From a checkpoint of a small mixture-of-experts model trained on Wikipedia.
Size: 9 layers, width 192, vocabulary 8192, 6.85M parameters.
Experts: 16 experts in each of 4 layers, 64 squared ReGLU neurons an expert, 4 picks a token, a softmax router.
Below are experts of layer 5 (counted from 0) of a mixture-of-experts language model. Rows are named router (the router's row for the expert), gate (a neuron's input weights, with its number), up (a neuron's input weights, with its number), down (a neuron's output weights, with its number) and show model dimensions 0-191. Each number is 128 + 24 x the weight over its row's rms, rounded and kept within 0 to 255.
After each expert's rows: "mostly gets" lists some tokens that are sent to it at least half of the time; "comes before" lists some tokens at least twice as common just after its tokens as in all text. This comes from a sample of Wikipedia text that the model never trained on. Tokens count by the router's weight.

# expert 1
router [152 152 147 161 118 170 124 165 107 151 132 106 128 132 147 106  82 149 140 143 142 133 124 148 146 117 135  92 142 106 105 118  78 106 151 171 113 124 168 109 141  99 125 136 176  91 158  94 136 152 138 140 142 124  96 128 136 135 133 148 135  67  98 134 129 131 142 164  81 118 136 103 117 114 111 154 163 150 100 100 101 129 124 105 105 150 169 115  95 103 172 184 136  97 119 149 151 119 100 143 163  94 141  88 140  97 108 170 110 114 134 155 128 143 139 106  79 132 124 122 131 116 155 141 145 135 118 142  64 119 149 104 134 105 134 183 122 120 129 136 122 140 137 151 154 128 129 147 123 141 120 104  93 148 123 105  99 147 151 172  93 109 118 137 112 146 186 186 154 142  95 113 139 117 115 153 111 152 128 103 120 123 138 151  97 107  78 147 125  99 144 129]
gate6 [137 138 167 134 155 102 158 142 164 160 126 152 120 103 121 154 137 121 148 162 124  83  85  96 157 120  95  77 124  82 111 127 115 100 145 123 140 140 186 148 110 138 142 111 143 111 125 135  95  85 142 108 123 132 139 117 158 102 125 123 148  82  89 122 124 100 128 125 113 145 134 108 140 119 160  87 144 154 147 132  93  75 138 127 123 131  93 117 133 110 141 115 134 138 117 150 101 163 108 108 127 125 162 129 142 149 107 168  80 128  96 159 128 128 128 127 145 127 150 146 190 141 151 129 130 157 132 156 148 133 136 135 117  90 124 123 120 111 166 127  99 143 175 147 115 144 115 153 143 140 144 169 141 124 110 150 107 136  81 165 151  97 107  68 168 101 111 162  98 163 128 141 130 109  73 113 123 153 118 109 105 155 142 134 114 122 130 155  77  90 128 174]
up6 [120 104  83 121 103 118 102 153 143 128 114 145 130  95 146 109 105 121 116 132 118  94  94  92 113 103 161 146 115 124 170 150 139 155 132 130 127 144 119 111  79 139 125 110  96 117 114 129 113  95 133 127  95 163 119 114 149 143 175 121  97  99 126  94 118 131 115 144 149 109 127 131  94 134 143 137 100 160 163 154 123 157 184 125 122 163 144 123 131 148 133  83  89 162 158 135 148 175  81 105 120 132 118 162 131 138 131 119 163 112 114 115 104 146 111 113 113 139 128  83  95 123 177 106 114 165 146 102 128  76 106  99 155 109  98 128  98 157 137 125 148 122 143 143  89 130 118 116 141 135 134  97 135 166  74 104 136 157 134 169 146 114 101  72 124 128 105 143 117 184 114  88  87  91 126 166 149 112 142 148  90 129 146 160 117 143 105 153  96 122 110 148]
down6 [127 137 162 127 113  73 127 101  99 107  95 147 119 138 161 136 121 104  94 123 139 115 120 184 140 113 129 164 123 102  72 156  80 122 144 113 166 143 123 126  95 144 123 137 145 162 155 124 118 129 173 157 116 122  64 163 114 101 136 120 164 129 162  85 145 108 106 157 121 146  82 129 129 127 104 122 137 139 128 120 117 130 115 121 146 109 136 111 165 116  62 160 160 114 141 147 140 130 137 136 117 180 123 142 168 146 148 129 146 152 106 110 152 102 125 162 114 101 166 135 102 129 120 105 159 142 117 143 130 124 151 158 144 151 142 159 145 157 140 123 171 120  81 118 140 144 139 116 144 142 134 103 115 104 127 118 142 134 150 118 135 176  88 108 169 106 104 141 125 119  94 150 100 161 153  84 139 114 121  92  92 112 108 112 161 122  97  91 106 124  88  82]
mostly gets: " of", " was", " in", " to", " is", " with"
comes before: " the", " a", " to", " his", " by", " an"

# expert 8
router [136 132 148 111  98 124 112 149 123 152 167 102 137 144 164 131 130 114 143 144 183 162 104 141 145 118 127 121 114 120  97 127 116 128 190  88 133 163 190 117 127 104 138 131 115  77 143 134 160 168 116 160 148 129 138 159 107 164 126 172 129 121 102 132 158 103 138 138 102  89 138 119 103 107 109 124 138 147 128 115 144 144 122 106 132 120 130 149 114 111 143 107  83 136 106 128 175 102  96 141 149 147 177 109 169 137  79 112 126 116 166 137 155 150 128 120 127 146  90  93 127 122 159 111 140 181 180 132 125  98 123 162 121 119 117 147 140 126 151 171 106 130 155 116 182 142 177 143 117 138 109 105 126 140  82  99 116 128 139 159 111 133 154 149 106  90  82 136 149 150  73 102 130 111 141 129 124 169 104 117 102 105 150 131 160 123 100 136 115  91 144 118]
gate5 [146  95  66 158 145 105 138 115 137  85 110 134  86 148 144 158 145 120 140 122 148  67 146 149 138 133 125 132 134  99 114 184 120 106 141  96 151 124 141 168 132 138 123 108  95  90 116 161 137 184 144 119 133 142 146 120 122 145 118 172 160 150 102 128 113 124 129 103 123 149 101 133 143 112 147  77 130 113 157 147 150 138 101 113 132 115 146 107  76 109 136 126 139 115 139 117 119  88 131 112 116 176 105 161 122 145 146 130  94 135 140 149 181 146 144 118 117 163  97 130 154 151 150 141 104 121 131  98  88 127  93 125 159 132 120 152 121 123 105 175 159 116 154  92 135 148 149 138 153  90 135 144 136 118 136 127 118 166 150 185 165 100 115 114 181  75 124 107 132 134 100 112 156 116 157 147 103 149  99 126 150 138 143  83 129 126  67 143 143 131 122 110]
up5 [111  95 102 157 136 123  78 107 116 140 133 147  88 108 120  95 119  94  83 118 144 121 130 146 106 139 143 128 183  88 115 116  99 107 125 120 154 114 180 148 125 124 166 145 134 123 136 135 133 172 156 129 141 130 134 145 156  70 112 135 131 124  73 102 137 156 134 117 126 162 156 155 100 145 139 116 136 146 105 116 121 113  99 144  91  73 145 132  75 104 135 111 126 139 104 146 125 122 151 143 121 158 154 155 136 148 144 124 144 169  96 129 137 127 123 135  99 139 115 110 157 135 121 172 151 143  95 114 155  89 101  91 130 136  73 131 111 152 130  70 122 170 134 134 131  95 135 127 127 130 149 161 200 129 158 102 131 129 104 118 137 111 100 113  98 102  77 171 158 106 128  91 109 116 135 120 147 124 127 134 101 125  67  98 130 148 142 146 136 124 125 106]
down5 [147 116 107 167 127  80 113 131 103 108 111 112 175 111 104 119 156 133 133 146 149  88 118 115 130 131 108 113 151 114 106 105 140  92 159 171 116 156  86 145 120 114 136 107 141 123 133 124 167 141 143 106  87 125 138 135  96 127 141 103 147 121 133 106 161 150 134 112 160 154 195 105 119 130 107 162 124 104 138 126 136  72 132  89 162 170 141 133 166 132  67 189 137 140 120 137 132 147 119 114 159 140 116 127 119 143 127 120 154  98 121 161 188 123  85  92 114 116 101 120 132  94 135 145 135 154 114 124 117 116 129 161  73 120 113 135 142 136 144 131 125 123 132  89 110 141 125  81 120  97 122 162 140 142 110 128  81 104 127 148 139 141 105 123 151 129 136  86 101 115 145 147 111 108 129 105 151  50 129 107 124 114  98 105 109  69 156 125  98 119 138 141]
mostly gets: "\n", "==", "===", ").", " ==", " \""
comes before: "\n", "-", "|", "==", " The", "The"

# expert 13
router [144 121 131 144 108 127 101 135 163 150 186 114 114 144 144 114 137 128 125 130 157 129 130 150 120  88 133  62 130 128 122 115 132 113 176 151 103 144 161 122 153  71 184  96 168 103 143 123 106 151 182 129 186 120 109 131 147 170 141 132 116  90  71 146 151 133 106 152 132 108 179 110  93 123 114 158 134 121 123  99  96 152 154  85 109 105 146 154 130 108 158 116 102 129 117 139 175  76 108 138 150 144 119 118 150 135 120 130 122 100 133 140 167 144 132 133 125 115 102 108 160  95 164 159 144 145 149 132 128  71 135 128  94 144 133 164 106 103  92 132 105 111 163 122 132 136 165 150  75 123 130  95 112 151 125  99 117 112 133 124  98 105 130 154 106 142 114 126 136 166 126 106 136 117 137 149 100 155 142 104  89 137 141 140 136 114 115 142 129  87 118 109]
gate16 [141 109 127 121 125  86 175  97 138 127 134 151 158 163 125 104 111  83 153 136 159 141 121 129 116 127 119  90 164 109 120  90  88 105 128 130 107 134 146 134 108 131 167 104 168 105  85 119  95 135 130  98 137 122  99 107  95  76 109 146 152  91 120 135 127 127 154 115 125 165 107 149 108 118 107 176 144 131 121 138 127 184 142 126 132 115 119 125 133 137 154 124 161 153 118  90 128 129 127 140 137 112  68 127 100 132  99 109 117 160 114  97 126 177 126 119 127 132 119 118 120 140 106 146 149 143 146 191 125 139 141 102 119 157 123 117 136 127 126 147 171  93 106  92 155 153 165 109  99  86 133 120 116 148 118 114 154 162 116 148 137 189 127 131 118 123 105 162 165 140 163 136 149 131 159 126  69 153 181 107 159 151 104 128 124 164 162  82 135 164 123 128]
up16 [134 150 121 146 138 113  74 106 158 126 134 147  87 135  87 141 148 167 101 150 116 162 136 112 148 139 103 111 124 128 146 197  86 168 133 107 121 120 119 126 131 153 179 114  83 109 104 126 127 100 117 136 123 164 154 120 120 113 116 131  94  96  72 109 139  80 150 112  97 107 123  94  99 138 119 126 121 120 133 127 135 131 124 157 158  98 147 135 105 142 137 147 102 107 154 120 156 107 154  97 164 155 149 145 136 103 127 107 173 128 175 128 123 115 122 175 115 142 109 149 122 112 141 118  79 115 112  79 131 115 111 123 113 100 143 108 145 114 129 158  86 116 102 109 116 122 132 147 158 140 107 127 128 116  73 164 166 167  98 120 104 131  83 108 148 115 147  98 125  82 153 106 180 131 148 136 108 144 121 136 133  81 143 168 116 149 105 134 165 146 158 128]
down16 [130 102 134 131 124 111  72 135 132 126 130 157  97 140 117 111  99 116 104  90 128 131 124 130 128  95 149 146 124 107 110 103 147 104 130 171 133 105 114 152 109 120  80 110 187 168 141 133 127 110 170  94 124 112 145 104 124 141 122 110 147 169 121 110 102 146  92 121 136 130  97 130 101  93 159 163 118 122 118 140 153  94 134 116 128 154 190 140 157 149 143 125  96 134  99 138  98 150 117 140 109 121  86 156 112 101 155 141 126 108 151 151 151 128  87 104 145 141 150 113 125  89 152 121 117 120 102 139  86 137 155 167 157  98 113 127 117  96  82 146 116 180 104 137 124 181  86 157 119 133 123 138 121 162 120 129 116 121 180 138  91  91  68 113 136 166 154 150  96 125 117 111 147 133 130  90 140 110 111 118 139 141 139 172 186 127 131 117 133 133 176 121]
mostly gets: "\n", ",", " (", " \"", "==", "\""
comes before: "\n", "-", "|", "==", "The", "==="

# expert 12
router [136 170 145 143  96 145 126 136 134 143 121 112 129 131 156 126  77 145 137 153 126 145  71 146 139 109 144 107 136 106  91 112  76 128 158 178 107 133 150 122 135 111 140 124 139  98 140 101 136 142 142 142 143 132  95 110 146 139 134 158 121  80 101 126 135 157 169 150  87 110 149 109 107 101 102 151 138 175 110 107 114 138 140 112 117 164 158 135 103  83 155 176 151 109 118 149 148 106  89 150 142 121 122 106 162  94 131 162 106  94 161 147 140 150 139 111  78 126 108 114 138 128 148 124 145 134 153 148 105  96 147 112 144 115 148 202  76 115 142 151 109 147 146 146 149 146 124 128 111 148 140 114  75 160 129 113  96 157 148 152  86 102 115 155 109 126 150 177 152 162  94  98 146 121 131 147  96 138 126  91 125 115 139 159 104 125  88 155 128 112 150 120]
gate5 [143  90 142 112 159 132 111 123 142 123 128 134 166 129 154 122 165  66 125 114 180 123 138  93 145  89 155  95 129  98 135 107 100 115 152 151 140 124 119 144 100 141 126 115 173 140 133 122 123  87 145 139 123 162 176 115 151 110 137 159 120  70 119 114 116 136 111 142 108 164  73 107 154  80  64 151 133 156 142 118 121 144  79 146 152 129  83 122 147 150 141 160 132 131 156 142 159 128 110 116 104 118 157  74 127 121 114 115 118 134 113 120 107 163 145 110 129 123 142 139 110 139 120 121  97 113 130 186 125 145 167  99 129 113 112 153  84 161 145 150 137 129 171 151 110 104 128 110 121 136  96 132 171 154 126 143 141  91 151 143  98 111 124 138 117 160 102 132 124 149 140  88  98 113 181  61 161 153 148 126 132 143 136 124 146 130 151 119 136 150 138 124]
up5 [114 175 156 118 172 126 105 125 139 157 122 133 133 146 136 139 155 131 116 115 149 113 122 155  85 134 140 159 143 123 122 129 110 116 132  88 135 115 178 176 119 157 157 119 146 118 114  86 130 108 146 114 147 100  90 134 125 113 156 111 137 165 125 128 114  75 145 101  87 120 122 127 122 118 210 137 138 105 101 119 127 149  84 102 135 147 109 132 123 173 131 120 155 157 103  95 139  91 187  81 117  91  88 156 119 134 112 167 115  71 132 137 132 108 117 177 156 137 145 122 119 129 160 135 127 121 136 161 122 132 149 120 183  97 116 118 119 129 150 113 130 122 123 116 157 128 121 124 119 148 124 119 106 142 105 122 142  93 116 126 121 135 113 110  77 103 104 140  62 140 157 101 126 126  94  85 154 131 133 126 129 139  76 183 127 108 119 109  96  97 125 147]
down5 [143 137  80  76 131 152  99  86 125 107 137 117 108 155 130 125 120 108 111 115 109  79 102 111 127 137 168 120 114 135 100 135 147 107 156 138  93 145 130 152 144 113 130 133  90 117 126 142 152 124 129 154  78 125 148  85 149 127 124 109 104  99 163 140 120 141  67 156 122 121 153 155 157 138 108 165 143 118 156 127 153  93 124 129 139 120 119  70 113 130 161  94  93 126  89 137 143  94  96 100 120 161 136 111 105 129 102 124 147 113 128 131 106 109  93 100 138 147 125 113 160 144 119 164 134 154 156 152 116  95 115 186 112 106 130 161 101 119 131 173 112  59 119  92 138 109 109 126 168  94 127 116 115 103 135 145 140 117 105 123 124 112 162 103 175 141 115 120 179 138 135 104 105 137 105 195 134 122 106 124 141  97 154 130  95 149 130 104 168 106 126 131]
mostly gets: " was", " and", " is", " to", " with", " for"
comes before: " the", " a", " to", " his", " an", " by"

# expert 3
router [153 112 176 131  62 152 122 169 150 178 190 109 119 152 144 115 125 134 167 111 142 140 137 151 126 104  95 106 137 130 132 124  93 175 150 127  90 106 158 104 141  83 146 123 149 147 142 125 127 160 155 137 140 122 109 102 126 143  90 136 103 131  77 100 143 143 162 161 134 120 146 112  87 123 109 143 156 139 115 138 103 163 123 109 117 162 135 145 143  80 154 141  91  97 127 115 159  87 108 164 162 127 153 122 138 129 144 132  92 120 131 162 144 128 119 142 122 137 114 123 136 108 120 152 185 151 139 141 124  86 128 142 132 117 125 148 113 112 140 128 124 133 172 108 151 173 170 159 118 134 117 102 119 148 124 109 110 159 138 162 117  73 158 159  95 110 118 140 112 148 116  65 150  99 143 150 129 167  82 118  88 142 130 138 128 100 102 137 131 136 108 114]
gate3 [ 85 136 143 105 133 114 112 104 120 135 172 114 113  75 147 156 177  80 136 125 105 118 151 103 138 130 116 113 134 163 121 130 154 137 150 111 125 138 142 128 132  77 141 151 148 129 168 153 107 109 126 136 147 155 113  86 198 133 141 156 147  85 128 130 145 131 125 144 130  98  87 122 127 156 161 125 148 123 157 179 135 101 153 141 108 152 131 127 165 108 144 123  87 154 114 124 156 122 178 113 115 119 113 136 131 169 144 168 115  92 107 156 126 138 124 107 139  95  95 184 116 136 115 176 155 149 120 194 171 126 155 131 134 138 107 160 117 134 105 139 161 135 174 166 118 126 139 113  97 135 115 126  83 141 144 120 135 148 112 134 142  84 159 117 124 117  94 143  86  90 138 130 118 106 131 148 127 137 116  88 102 116 133 108 136 111 139 153 153 121 104  77]
up3 [138 142 148 125 117 151 128 160 100 177  98 112 184 159 143 115 157 168 154 130 130 153 112 110 133 126  68 109 121 119 142 102 117 110 135 128 122 115 152 120  94 119 139 199 137  86 125 159 130 127 133  79 173 106 112 175 131  89 110  85 146 146 154 101 133 103 132 120  97 125 124 126 145 122 101 128 131 137 152 106 101 151  91 145 139 170 151 114  98 145 158 157 119 113 109 101 142 135 111 141 122 121 123 128 131 128 126 155 139 125 150  99 159 142 117 127 106 137 136 107 138 134 200 109 125 129 151 112 143 128 134 102 109 129 157 102 146 138 125  87  90 141  58 121 118 117 145  98 146  83 105 163 169 135  95 131  87 105 133 121  97 113 128 139 125 151  97 115 208 118 116 121 115 168 121 137 124 155 110 111 143 161 119 161 141 158 117 123 124 168 139 142]
down3 [106 136 137 155 141 136 110 162 126 101 132 131 167 134 165 166 108 113 104 163 177 111 109 101 141 109 136 137 137  96 121 153  98 142 120  88 143 170  98 153  88 174 100 139 134 161 124 138 111  94  84 141 129 102 130 127 137 129 151 118 138 152 151 131 145 155 113 104 119 113 134 166 151 147  92 120 130 119  99  80 140 120 108 129 100 105  84 137 139 133 124 105 134 129 128 117 137 119 125  74 101 167 165 104 142 137 149 116 148 148 144  66 139 121 138 143 123 160 154 101 115 149 170 141 134 145 152 116 174  80 150 172  91 175 156 120  94 110 134 148 205 135 168  50 144 131 109 140 153 132  91 109 135 114 122 130 156 123 109 157 134 158 152  98 164 119 145 130 130 122 144 148 126 145 140  95 126 130 115 136 115  94 138 124 128 133 102 117 122 123 125 156]
mostly gets: "9", "4", "7", "6", "5", "8"
comes before: "0", "9", "8", "5", "6", "7"

# expert 6
router [139 174 140 159 101 145 118 148 121 139 123 102 112 131 139 103  80 147 150 123 109 144 102 148 117 132 165 109 154  92 103 118 113 141 156 163 110 149 135 101 140 114 114 131 162 109 178 117 148 148 153 172 153 118 117 164 138 126 150 155 114 122 117 126 162 113 162 148 112 142 140  98  94 105 107 136 150 131 107 112  87 137 149 116 103 141 146 127 106  91 150 179 161  87 105 147 153 131  87 144 169 129 137 107 151  76 114 164 100 122 151 151 160 121 144 113  84 125 113 121 157 124 142 107 143 129 161 142 103 109 130  87 143 138 137 215  72 116 120 156 141 149 149 132 127 145 132 178 103 140 123 100 124 143 142 128 104 174 153 156 105 132  94 137 134 133 157 170 142 148  74 114 145 128 138 174 136 148 129 105 142 115 149 166 125 115  88 140 121 131 129 130]
gate9 [125 116 125 150 122 154 127 112 133 137 121 109  93 141 111 102 162 104 128 129 140 116 130  97 123 114 170 157 141 111 139 144 138 118 161 152 152 149 124  96 115 113 103 142 170 166 152 148 153 155 143 165 101 123 100 131 128 112 124 124 126 115 171 137 116 172 136 135 150 100 159  91 134 149  96 151 145 147 129 156 121 166 141 178 144 133 158 113 169  99 110  99 160 141  99 104 101 113 121 158 122  78 149  95  94 128 102 119 137 134 116 145 167 117 121 138 142 138 128 116  87 129 124 134 114 149 122 120 153 117 148 118 121 104 161 140 115 151 126 141 102 119 116 149 107 131 123 180 121  95 152 178 149 114 123 110 105 199 135 162  87 100 132 187 170  79  69 115 137 178 132 146 130 158 108 155 152 142 117 160 109 119 121 118 128 148 120  62 153 152  91 124]
up9 [121 132  92 128  91 135 155 123  93  95 119 145 139 121 130 145  87 122 119  90 101  81 154 132 109 123 119  99 118 146 145 113 137  90 115 133 121 110 143 104  97  81 116 137 156 128 145  94 160 127 146  90 119 159 123  85  94 142 132 143 105  97 123 152 102 134 109 133 132 141 160 128 149 110 160 118 167 121 162 117 141 141 115 113  77 167  87 162  79 119 130 150 146 122 133 116 141  86 172 117 128 164 133 137 109 139 135 138 119 106 146 109 166 134 133 139 130 106 132 185 169 126 176  96  91 102 163 157 137 131  71 148  92 149 135 126 134  97 107 127 138  56 103 137 127 160 137 116 138 117 140 113 167  93 142 153 142  84 131 124  98 117 114 122 118 164 108 162 153 100  93 161 133 145 117 115 101 175 126 134 123 104 165 157 144 135 100 141 112 138 141 114]
down9 [161 101 114  94 157 107 100 154 151 134 133 125 160 115 164  91 123 121 127 155 116 157 104 122 138 151 139 113  88 132 126 156 135 158 161  88  91 146 113 144 133 154 111 119 122 134 139 117 105 170 107 160 152 204  94 113  90 145 165 155 131 134 158  76 120 139 157  93 138 126 111 143 127 123 141 101 111 133 153 138 138 145 118 152  96 134  50 118 146 183 157  83 117 161 120 147 153 133 114 101 133 129 149 114 166 152 119 109 132 186 128 105 104 131 106  98 120  96 127 122 113 118 147 134 104 163 164 147 120  92 117 126 152 129 132 113 137 124 133 177 164 121  67 114 140 136 101 127 136 113 142 122 142 118  98 120 114 125 141 126 144 142 153  97 167 123 172 109 143 129 135 122 104 122 103 135 122  81 134 112 144 191  93 146  95 115 101 142 125 134 117 125]
mostly gets: " of", " the", " was", " in", " The", " to"
comes before: " ", " the", " a", " his", " an", " first"

# expert 15
router [155 120 162 164 103 170  75 182 167 147 198 111 109 152 139 130 117 157 148 108 142 131 121 148 104 118 132 122 151 119 117 104 108 131 138 163 109 100 159 129 138  81 164  97 159 101 118 128 167 169 182 131 154 105 159 138 102 152  91 136 104 131  97 124 132 145 145 154 110  87 167 130 110 125 102 167 146 121 111 127  68 129 149  74 119 185 136 150 123 111 140 155 110 114 102 126 163 121 106 158 152 151 141  70 117 123  81 136 113 110 132 144 148 117 149 127 124 111 116 105 128 106 115 123 128 170 155 101 123  77 109 108 139 126 151 145 122 126 128 141  93 145 156 146 142 126 166 178 139 153 150 124 128 163 112 109 114 127 140 141 156 139 100 152 109 109 160 155 104 141 117 107 144 112 115 154 107 149 137 102 118 138 144 147 108  97 116 134 131 120 129 124]
gate35 [157 142 147 123 128 120 131 168 109 189 114 128 147 121 164 160 124 100 121 123  88 133  83 116 103  97 106 152  94 153 124 132 142 127 132 100 143 122 119 137 123 122 137 100 176 142  84 116 135 124  93 115 180 123 114 138  92 166 116 130 135 115 141 146 131 128 107 115 168 125 131 141 125 118 129 144  94 112 150 130 138 126 128  88 166 177 123 148 100 145  72  91 131 154  85 127 188 119 130 132 148 128 124  71 106 165  96 131 139 113 133 171 185 141 122 165 167  79 136 161 126 132 121 132 104 125 128  96 108 122 143 140 133 118 140 140 117 124  97 106  90 142  96 135 155 159 170  97  92 149 106 145  61 117 103  86 105  95 122 142 129 144 114 160 115 151 122 159 126 105 111 123 130 136 161 110 167 135 133 137 149 124 124 135 112 143 150 132 127 152  97 174]
up35 [128 124 127 144 159 139 153 133 157 112 119 125  94 120 148 107  84 103 106 125 128 116  72 131 153 138 123 136 107 160 117 121 110 173 165 151  91 183 117 132 145 158 122 115 103 126 129 112 109 151 124 130 126 148 128  87 134 126 115 189 131 139 147  87 129 142 110 122 159 139 156 140 143 127 177 122  90 102  76 111 166 146 148 105 176 129 111 141 117 149 146 194  93 118 127 103 163 118 125 113 145 117 139  91 112 108  89 180 127 138 118 147 138 135 154 112 100 130 147 158 129  99 107  81 120  97 129 111 145  83 105 131  78 123 107 131 100 131 139 143 146 103 109 120 160 107 156 171 114 101 106 152 140 118 118 106 126 140 139 117 103 150 107  70 131  72 111 130 107 141 147  98 111 140 146 113 148 184 127 148 103 133 138 127 127 120 125  98 108 181 129 156]
down35 [118  94 125 108 135 112 190 132 125 170 128 114 125 173 150 182 162  90 140 108 154 145 148 136 125 114 117 119 182 149 159 119 122 148 159 132 125 100 130 151  98 140 131 117 147 141 123 129 127 125 146 133 119 149 122  94  60 118 107 149  93 118 150 140 126 108 174 112 113 151  93 126 135 121 120 153 131 154 132 115 149 103 155 130 144 139 129  81 134 126 100  87 117 146 141 147 122 116  95 141  97 122 166 176 143 154 136 109 115 106 111 120  80 141  98 150 196 124 101 108 139 126 146 108  87 140 127 139 104 148 132 167 104 107 111 123 131 137 123 139 122 160 145 103 175 163 131 102 109  88 124  82 116 122 119 152  91 123 107  71  70  98 153 130 134  82 123 102 122  99 126 141 118 119 160 116 127 156 114 133 127  88 127 126 148 143 111 124 175  87 146 108]
mostly gets: " ", " S", " E", " F", " B", " C"
comes before: "1", "2", "0", "9", "3", "4"

# expert 10
router [178 148 121 156  96 148  95 167 145 164 180 109  86 145 124 111 112 150 128 108 133 149 122 168 122 158 104 102 157 124 128 110 119 118 154 175 101 138 128  97 118 105 195  89 177 104 136  98 141 168 199 124 137 103 120 169 100 155  98 137 106 108  73 145 156 115 155 165 140 115 155 105  85  97 104 173 153 119 120 112  71 130 132  72 117 148 147 131 123 134 138 140 119  99 124 148 146 114 116 149 150 133 129  92 109 134 100 107 135 122 147 154 167 139 152 121 133 134 120 137 162 107 139 144 143 136 132 114  94  78 125 102 137 127 141 136 116  99  95 156 118 135 149 120 130 135 174 176 133 136 130 113 130 126 115 111 111 147 151 125 140 123 123 160 112  85 153 142 103 128 129 111 151 103 110 155 112 131 149 114 106 127 155 141 131 110 127 142 141  89 133 101]
gate36 [140 150 117 123 135  99 142 128 169 157 100 153 120 146 140 117 138 108 158 135 117 111 115 151 108 110 131 103  98 109 101 145 114 128 129  94 133 150 120 139 121  95 155 160 128  90 200 155 145 150 119 129 126  94 128 161 122 131 130 174 134  91 109 166 166 143 119 141 132 128 121  92 158 117 160 133 133 129 143 170 137 106  43  90 166 116 124 107 140 146 105 144 100 114 138 125 108 160 149 153 149 104 107 186 140  83 150 122 124 166 144  91 139 161 133 136 109 157 131 128 165 133 118 172 179  82 123  92 101 118 133 108 165 138 155 151 119 131 118 152 129 104 125 129 137 114 142 108 145 103 146  84 138  93 147 125 163 130 144 118 141 133 149 166 105 115 116  92  89 127 114 142  94 102 122 169 163 135 165 149 174 102 118 108 153 103 153 152 132 128 115 125]
up36 [ 85 134 144 155 171 140 112 128 147 109 103 159 160 141 121 143 147 155 148  98 120 136 149 110 116 134 124 159 101 144 127 161 140  94 111 165 182 139 124 115 121  99 111  99 188  91 164 110 131 129 115 111 113 115 118 114 118 144 117 113 120 139 113 170 112 136 136 142 106 128 129 110  90 136 181 159 153 113 133 159 126 119  96  88 111 115 173 163 155 150 123 111 168 111 154 129 157  98 128 170  99  65 128 112 126 129 134  85 138 186 154 154 127 135 158 156 145 118 108 108 155 136 166 155 129 110 132 118 120 163 113  85 146  97 105 100 164 146  83 152 162 124 135 106 138 105 118 113 173 117 142 133 137 118 149 127 140 116 144 131 107 101 134 169 125 185 105  99 155 111 133 108 150 101 117 142 107 141 139 128 169 113 122 131 197 110 150 126 115 118 131 150]
down36 [140  64 144 152 127 107 137 120 134 114 124 120 126 102 125 149 154  81 122 167 152 135 147 161 156 102 110  89 136  88 168 137 148 121 129 123 113 124 145 151 113 133 172 110 112 148 105 105 137 137 130 137 122 137  90 103 138 138 138 111 108 139 141 137 136  99 156 126 106 131 172 133  99 145 132 107 149 117 119 185 118 156 150 144 118  85 139  84 121 149 105  93 181 128 169 115 107 195 141  89 143 115 135 115 124 160 176 107 101 128 144 132 109 103 100 136 160 142 141 117 119 105 144 180 122  86 129 152 131 150 130  89 117 157 136 128  85 161 152 146 141 112 124 126 140 161 142 146 125 142  87 172 141 132 103 118 151 195 102 113 152 146 132 161 133 192 104 152 122 106 101 105 111 114 137 131 140 113 156  69 124 138 149  96 101 132 129 114 132 151 140 138]
mostly gets: " ", " (", " \"", " S", "–", " E"
comes before: "1", "2", "3", "4", "5", "6"